Experts of a small language model: 32 SwiGLU neurons an expert.
Below are experts of layer 2 (counted from 0) of a mixture-of-experts language model. Rows are named router (the router's row for the expert) and show model dimensions 64-127. Each number is 50 + 12 x the weight over its row's rms, rounded and kept within 0 to 99.
After each expert's rows: a language model's description of what the expert responds to. This comes from a sample of Wikipedia text that the model never trained on.

# expert 25
router:43 65 59 41 59 40 31 42 54 64 38 38 64 36 56 50 55 67 41 58 60 44 68 47 64 56 45 40 56 54 36 64 58 40 41 50 26 46 65 42 54 49 58 43 37 57 55 59 57 58 43 58 35 78 38 49 40 43 50 66 47 52 56 83
It responds to: Capital letters beginning or inside acronyms and codes, often after a parenthesis or quote, such as FALG, LPL, NFC.

# expert 35
router:41 53 59 48 66 41 45 51 88 45 47 31 60 48 48 25 69 65 35 57 65 53 62 38 55 53 37 32 49 59 49 46 43 45 36 41 45 40 46 48 52 52 50 41 41 60 41 58 61 42 48 89 32 65 42 38 42 50 65 53 43 60 59 72
It responds to: Prepositions and particles after verbs, such as at, with, as, after, over, plus past-tense endings like last-ed and capt-uring.

# expert 32
router:47 69 60 57 51 42 44 51 59 58 45 40 54 47 48 28 51 63 39 57 46 47 58 38 61 48 42 28 57 57 41 48 65 44 38 34 50 22 63 37 54 41 44 54 29 59 51 68 70 62 47 62 32 54 44 36 41 47 49 47 22 71 68 66
It responds to: Word-ending suffixes like ly, ed, ated, ation, able, and verbs or particles like used, up, out, over, as in app-ly, rough-ly, comple-ted.

# expert 12
router:34 75 68 47 56 46 48 35 69 52 46 42 59 42 57 48 70 62 30 52 59 43 66 39 63 49 44 50 65 51 41 54 57 52 43 42 34 36 57 44 71 49 57 31 44 56 47 54 79 65 35 77 44 62 34 40 47 51 51 49 45 66 64 61
It responds to: Prepositions right after a head noun, and colons after infobox field names, such as series of, school for, Type:.

# expert 42
router:41 49 61 46 60 47 41 44 73 61 45 46 68 50 60 40 89 59 51 44 53 51 65 47 59 54 40 47 43 55 48 50 56 44 38 32 21 49 71 39 66 40 49 37 39 47 56 59 69 56 37 52 33 65 33 40 36 39 45 57 58 72 45 61
It responds to: Subject pronouns, relative words and conjunctions starting a clause, such as he, that, who, which, but.

# expert 54
router:33 77 57 52 73 36 34 42 51 50 45 38 56 44 43 41 65 55 37 65 57 28 54 33 57 55 33 34 64 48 43 52 55 31 49 43 30 32 59 49 57 51 51 52 43 62 64 56 68 67 33 52 27 62 54 36 45 42 60 53 52 50 64 57
It responds to: Compass words and proper-name parts in geography, institutions and routes, such as North-west, United, National, County, Eastern.

# expert 13
router:29 46 65 46 71 42 37 27 66 43 36 46 61 44 56 40 66 58 35 60 60 43 58 40 54 73 39 26 55 48 38 69 49 33 37 56 40 46 45 45 59 30 53 56 36 72 71 70 46 57 40 56 29 47 37 49 43 32 53 61 60 61 59 65
It responds to: Second syllables of names and words after a capital initial, like Shakespeare, Seahawks, Gotham, Hulk, Chiow.

# expert 39
router:44 60 58 49 54 55 48 40 71 68 39 53 55 46 50 42 76 60 40 79 62 39 58 48 52 51 36 24 40 57 37 47 60 52 29 50 29 45 70 47 65 36 66 35 54 63 53 62 71 52 43 46 40 62 32 31 39 44 48 57 50 58 69 61
It responds to: Clause-linking words and subject pronouns after commas or prepositions: which, that, who, and, but, he, it, was.

# expert 16
router:28 59 69 43 57 38 44 50 56 59 41 56 62 50 76 53 57 56 43 46 59 42 67 35 45 51 29 37 68 49 37 71 67 45 37 66 41 57 48 44 73 38 59 52 36 54 62 62 52 52 47 56 31 56 41 44 36 33 57 56 48 62 56 59
It responds to: Word pieces continuing a capitalized name or word, especially after an initial capital, such as Th-re-ats, Galadh-rim, She-lby, Nai-ro-bi.

# expert 19
router:29 58 64 44 57 44 42 34 53 55 42 40 62 34 56 39 59 60 33 53 63 41 67 24 50 48 23 30 62 61 28 60 63 44 38 55 41 37 51 39 69 44 58 58 36 60 72 65 53 66 40 55 39 42 33 43 48 35 53 68 43 49 59 63
It responds to: Syllable following a capital initial in personal and place names, such as Bear, Mariette, Masonic, Ashley, Ludlow.

# expert 59
router:39 57 56 51 68 43 28 44 67 47 53 45 48 43 52 37 74 72 41 69 59 48 68 39 47 52 51 44 62 61 19 45 66 35 42 47 46 44 57 48 60 36 56 50 46 54 54 54 64 48 46 57 30 75 45 31 20 46 52 79 41 53 52 50
It responds to: Spaces and opening parentheses before numbers in sports stats and tables, such as (20), (OT), (2006), and spaced scores like L 7–44.

# expert 41
router:21 65 57 43 72 29 40 40 57 59 41 49 64 41 42 40 53 64 29 77 55 41 60 38 54 54 58 28 50 61 44 46 63 40 36 55 45 44 60 33 56 36 55 51 32 58 57 64 56 55 53 56 21 73 38 46 48 36 43 53 47 59 59 58
It responds to: Short inner pieces of foreign names and rare words, such as Dnip-ro, Milor-ad, met-rop-olis, and zero digits inside numbers.

# expert 48
router:44 65 60 38 56 29 40 40 57 53 42 38 59 41 67 46 57 61 43 51 62 37 63 39 63 51 35 46 57 54 48 67 59 23 42 51 39 39 65 40 52 40 59 43 47 70 65 55 63 61 45 59 16 59 56 47 42 46 58 67 51 57 53 57
It responds to: First pieces of longer words or proper names after the or a name, such as ste-ady, Sub-ordinate, loc-ally, Am-es.

# expert 43
router:50 52 53 28 58 45 47 48 73 54 35 48 73 42 64 43 68 69 48 64 64 45 76 52 48 65 44 33 50 69 30 58 61 38 48 37 25 59 65 49 56 41 51 34 39 60 44 57 60 71 46 57 31 56 42 53 41 44 53 63 51 65 54 59
It responds to: Pronouns, relative words and clause starters like that, which, it, who, this, where, usually before a verb.

# expert 45
router:36 56 63 37 61 55 45 43 64 59 43 48 59 47 59 43 62 59 44 64 59 40 67 30 58 47 52 39 55 50 25 55 57 44 38 54 24 30 53 37 53 33 58 44 26 51 55 52 53 61 39 61 45 76 50 52 37 25 71 64 24 60 70 69
It responds to: Digits 1, 2, 0 starting numbers in coordinates, tables, exponents like km^{2}, and amounts like $10 million.

# expert 40
router:45 53 53 28 61 49 42 55 60 56 45 38 68 28 64 39 62 54 50 65 57 38 68 35 55 53 33 41 54 66 47 58 48 40 34 57 40 52 43 39 62 48 60 28 54 51 49 56 61 58 50 60 38 66 24 39 53 38 54 69 53 57 63 71
It responds to: Opening or second pieces of words after a short onset, such as sh-out, sh-ap-es, hur-d-les, Rajag-op-al, f and b.

# expert 11
router:43 54 52 45 65 34 45 47 48 57 34 35 67 48 60 48 63 56 42 64 49 39 78 34 63 48 43 52 45 46 36 74 63 43 42 53 40 47 66 42 51 29 59 50 49 54 44 63 49 72 39 65 33 55 42 42 42 30 47 50 35 67 56 63
It responds to: The word the and other articles, plus mid-word pieces of proper names after a capital letter, such as P-all-adio, P-ana, F-rid-ay.

# expert 30
router:51 74 59 53 52 41 43 57 63 61 31 47 53 29 58 33 62 71 44 63 51 45 58 38 57 49 36 09 62 67 43 46 54 43 35 32 47 37 55 46 63 44 43 52 45 56 49 66 58 50 36 67 24 63 44 27 45 53 57 51 45 54 64 67
It responds to: Word-final suffix pieces and common abstract nouns or verbs, such as advant-age, govern-ance, -ations, project, failure.

# expert 62
router:40 55 48 38 55 33 42 38 76 63 29 38 49 34 52 40 70 50 41 58 55 53 64 37 72 73 42 53 58 47 36 56 68 47 44 35 40 51 73 41 65 35 50 34 29 57 65 50 54 50 34 65 42 52 41 37 46 46 48 57 34 56 60 50
It responds to: Line-initial hyphens for bullet list items and pipes starting table rows, plus field separators in infobox-style lists like Species, Family:, Opened.

# expert 56
router:45 58 59 35 57 29 41 24 53 55 32 53 68 40 64 46 54 60 48 51 59 40 74 30 53 49 43 38 66 43 37 52 50 21 43 35 45 38 60 40 58 34 54 40 50 67 50 43 61 59 29 59 31 58 49 44 40 48 66 84 51 53 57 63
It responds to: Starts of capitalized names, titles and months such as United, Fa-usto, Med-icine, March, January, plus pieces inside proper names like Sang-all-ensis.

# expert 33
router:42 63 76 58 59 44 37 46 56 57 43 49 61 49 51 32 64 63 47 66 58 32 57 36 58 71 45 32 57 47 36 62 53 38 40 49 41 38 53 38 73 26 49 50 33 65 59 64 63 62 42 60 30 48 31 37 51 43 57 51 45 58 72 62
It responds to: Ending pieces like -ly, -ed, -ally that complete words, plus adverbs and particles up, over, about, out, well.

# expert 63
router:27 68 60 40 60 30 35 32 55 66 32 43 56 50 53 36 64 72 47 45 53 36 54 37 61 61 43 41 68 62 34 69 72 53 38 34 51 37 58 48 69 27 55 32 54 62 79 54 54 54 30 59 42 52 34 34 38 36 50 56 43 52 64 57
It responds to: Row-starting pipes, list dashes and colons in infoboxes and tables, e.g. "Born:", "Phylum", "Coordinates", "In office".

# expert 14
router:33 55 71 41 55 46 40 38 59 62 49 43 55 45 66 37 53 55 41 75 58 42 73 46 68 67 51 36 50 52 37 72 53 46 30 37 48 35 52 45 78 31 56 46 46 63 62 58 63 58 41 66 27 71 47 40 46 46 56 55 52 80 51 62
It responds to: Word-final s and plural endings like es, ers, ons, plus closing parentheses and brackets, as in Cups, Deaths, Lords, caps-izes.

# expert 47
router:31 52 65 47 63 41 34 31 60 72 44 34 62 47 54 51 57 73 34 50 60 48 62 45 75 56 35 41 56 47 31 63 54 50 35 61 28 37 66 29 65 41 45 54 35 54 58 59 50 47 53 55 31 70 41 43 49 33 70 56 28 69 56 70
It responds to: Single digits inside numbers, codes, years, coordinates and population figures, such as 2020 and AS-06, plus number words one, two.

# expert 22
router:18 52 58 28 54 48 30 47 69 55 42 37 64 37 57 42 70 66 32 57 60 55 85 37 53 63 40 44 40 66 33 53 58 43 38 55 46 39 61 39 56 37 63 48 34 64 65 55 51 49 37 56 32 63 49 42 39 45 61 71 50 58 43 53
It responds to: Word-initial pieces like L, s, Mar, An, plus byte fragments inside Thai or Bengali script and percent signs in tables.

# expert 58
router:40 69 60 49 72 49 42 46 67 58 48 54 56 50 52 39 63 68 31 63 64 48 70 41 53 57 45 37 60 56 28 55 63 43 37 32 39 45 53 37 52 34 50 49 33 56 47 58 51 58 31 75 46 58 47 36 34 41 52 52 52 57 54 57
It responds to: Commas after numbers, yards, dates and clauses, as in 290 yards, 2–0, but; also dashes, semicolons and conjunctions like while, though.

# expert 23
router:42 51 54 43 70 54 52 44 53 40 37 39 61 46 65 39 64 54 41 51 62 28 57 40 63 52 41 40 62 58 19 57 51 57 52 40 46 49 62 33 67 41 61 58 40 52 57 60 62 79 29 63 41 64 38 52 36 41 50 68 47 49 66 56
It responds to: Sentence-ending periods and periods after name initials, such as Dwight D. Eisenhower and Robert L. Weber, plus heading ends.

# expert 21
router:31 48 72 40 60 50 31 29 52 49 45 50 53 37 68 37 58 59 43 55 55 45 74 32 59 54 40 42 56 71 37 73 50 49 53 62 46 49 44 35 71 20 56 46 37 58 70 51 41 59 27 67 36 47 38 49 42 38 64 74 41 63 66 55
It responds to: First pieces of proper names and places after a capital letter, e.g. H-els-ingborg, Hun-an, Mar, May, John.

# expert 18
router:28 59 56 34 68 41 39 39 75 47 42 53 65 31 59 48 64 62 26 53 62 36 59 42 65 42 45 47 62 50 28 58 61 57 42 41 44 39 51 30 80 44 53 43 41 53 42 58 62 65 38 67 40 67 30 46 37 34 50 50 48 48 67 58
It responds to: Colons after infobox field labels and sentence-final periods or closing parentheses, such as Threw:, Time zone:, instruments.

# expert 46
router:48 56 46 45 75 29 41 35 68 50 34 48 57 36 56 51 60 58 38 76 53 46 54 46 53 58 43 18 63 64 44 39 53 41 27 64 50 49 53 42 64 47 66 41 49 51 49 68 60 55 53 64 39 74 35 37 45 38 61 68 36 50 66 55
It responds to: Middle pieces inside longer words followed by suffixes, such as cl-imb-ing, prol-ap-se, theor-em, gl-uc-oside, tro-op.

# expert 7
router:39 63 55 54 69 48 32 53 62 53 51 31 62 48 43 34 69 58 42 52 59 34 63 50 62 42 40 38 52 51 40 46 60 49 43 54 44 38 73 44 46 47 44 48 39 58 55 43 62 53 48 60 28 66 50 42 27 53 58 57 56 52 56 65
It responds to: Common words in descriptive geography and demographic prose, such as in, a, of, numbers and units like two, km, million.

# expert 15
router:45 61 59 31 57 55 48 45 62 59 45 47 48 22 57 37 52 60 52 54 64 43 59 37 61 55 41 45 60 64 31 49 55 45 40 44 40 39 56 41 71 32 57 52 43 52 57 61 57 58 42 71 41 81 20 41 45 37 66 54 50 46 63 52
It responds to: Periods ending sentences, plus colons, quotes, closing brackets and hyphens in compounds like no-quarter, no-knock.

# expert 38
router:48 59 59 46 61 32 54 55 63 50 46 30 55 48 78 36 51 54 49 58 62 43 74 44 54 58 33 44 64 58 44 65 57 62 38 44 34 38 61 38 53 41 56 38 39 57 47 57 65 63 43 68 45 84 37 35 24 39 64 72 33 63 64 72
It responds to: First-letter or first-syllable fragments of split words, often f, F, st, ch, th, as in d-ub-bed, d-rop-s, p-ier-ced, f-ilm.

# expert 55
router:17 74 60 36 63 43 32 29 65 51 46 48 52 53 47 41 61 72 30 74 66 38 54 45 58 55 48 35 62 51 29 68 58 33 36 39 30 37 48 48 51 34 51 48 41 57 50 52 50 50 36 71 44 52 48 23 26 41 59 60 53 59 52 59
It responds to: Punctuation between list items and fields, mainly commas, also parentheses, semicolons and table pipes, as in Paris, Bremen.

# expert 8
router:33 49 52 35 54 37 51 52 60 53 51 47 62 47 62 53 76 55 37 47 53 46 59 30 56 56 43 48 51 52 34 73 62 45 42 61 34 30 63 44 64 35 65 49 53 56 51 71 51 55 34 87 30 51 45 45 26 40 59 65 43 52 64 59
It responds to: Single vowels and short pieces inside foreign or non-English names and words, often after a capital, such as N-u-ys, G-ari-ep, de.

# expert 52
router:37 66 60 43 59 45 48 25 60 54 34 50 51 50 48 31 53 67 20 65 61 40 55 43 57 65 42 32 51 64 26 61 53 40 44 40 24 36 53 39 50 41 48 51 34 44 46 51 54 71 17 89 46 51 47 36 33 43 58 56 51 50 52 64
It responds to: Commas between clauses and in numbers or places, plus that, since, years and month names such as April, September.

# expert 60
router:46 60 48 46 70 34 39 41 70 66 41 49 62 53 49 40 68 62 39 63 74 51 45 36 60 51 57 24 55 45 50 41 63 38 27 56 45 45 54 47 43 54 56 43 49 71 40 68 62 49 42 61 30 56 49 46 39 41 53 46 46 65 62 57
It responds to: Final pieces completing words and names, often before a comma or line break, such as Athen-a, Albuquer-que, Shakespeare-an.

# expert 29
router:43 70 56 49 65 43 31 42 63 57 51 46 55 37 54 41 57 67 42 79 56 40 52 42 72 50 40 03 49 58 48 52 49 30 39 39 48 51 52 37 66 36 57 41 43 56 46 62 47 51 40 59 17 60 38 30 47 48 54 54 51 54 48 62
It responds to: Plural and noun-forming word endings after a stem, such as -ies, -ers, -ations, -ments, and plural nouns like villages, women, children.

# expert 27
router:49 60 63 49 54 42 37 47 65 59 50 51 52 37 50 46 47 74 43 74 56 36 51 43 69 50 37 09 51 62 52 51 62 28 34 38 52 44 56 49 62 35 62 40 41 48 54 55 57 50 41 51 28 55 42 47 46 48 52 50 48 53 48 72
It responds to: Plural nouns and noun suffixes for groups of people or things, such as workers, families, households, -ations, -ions.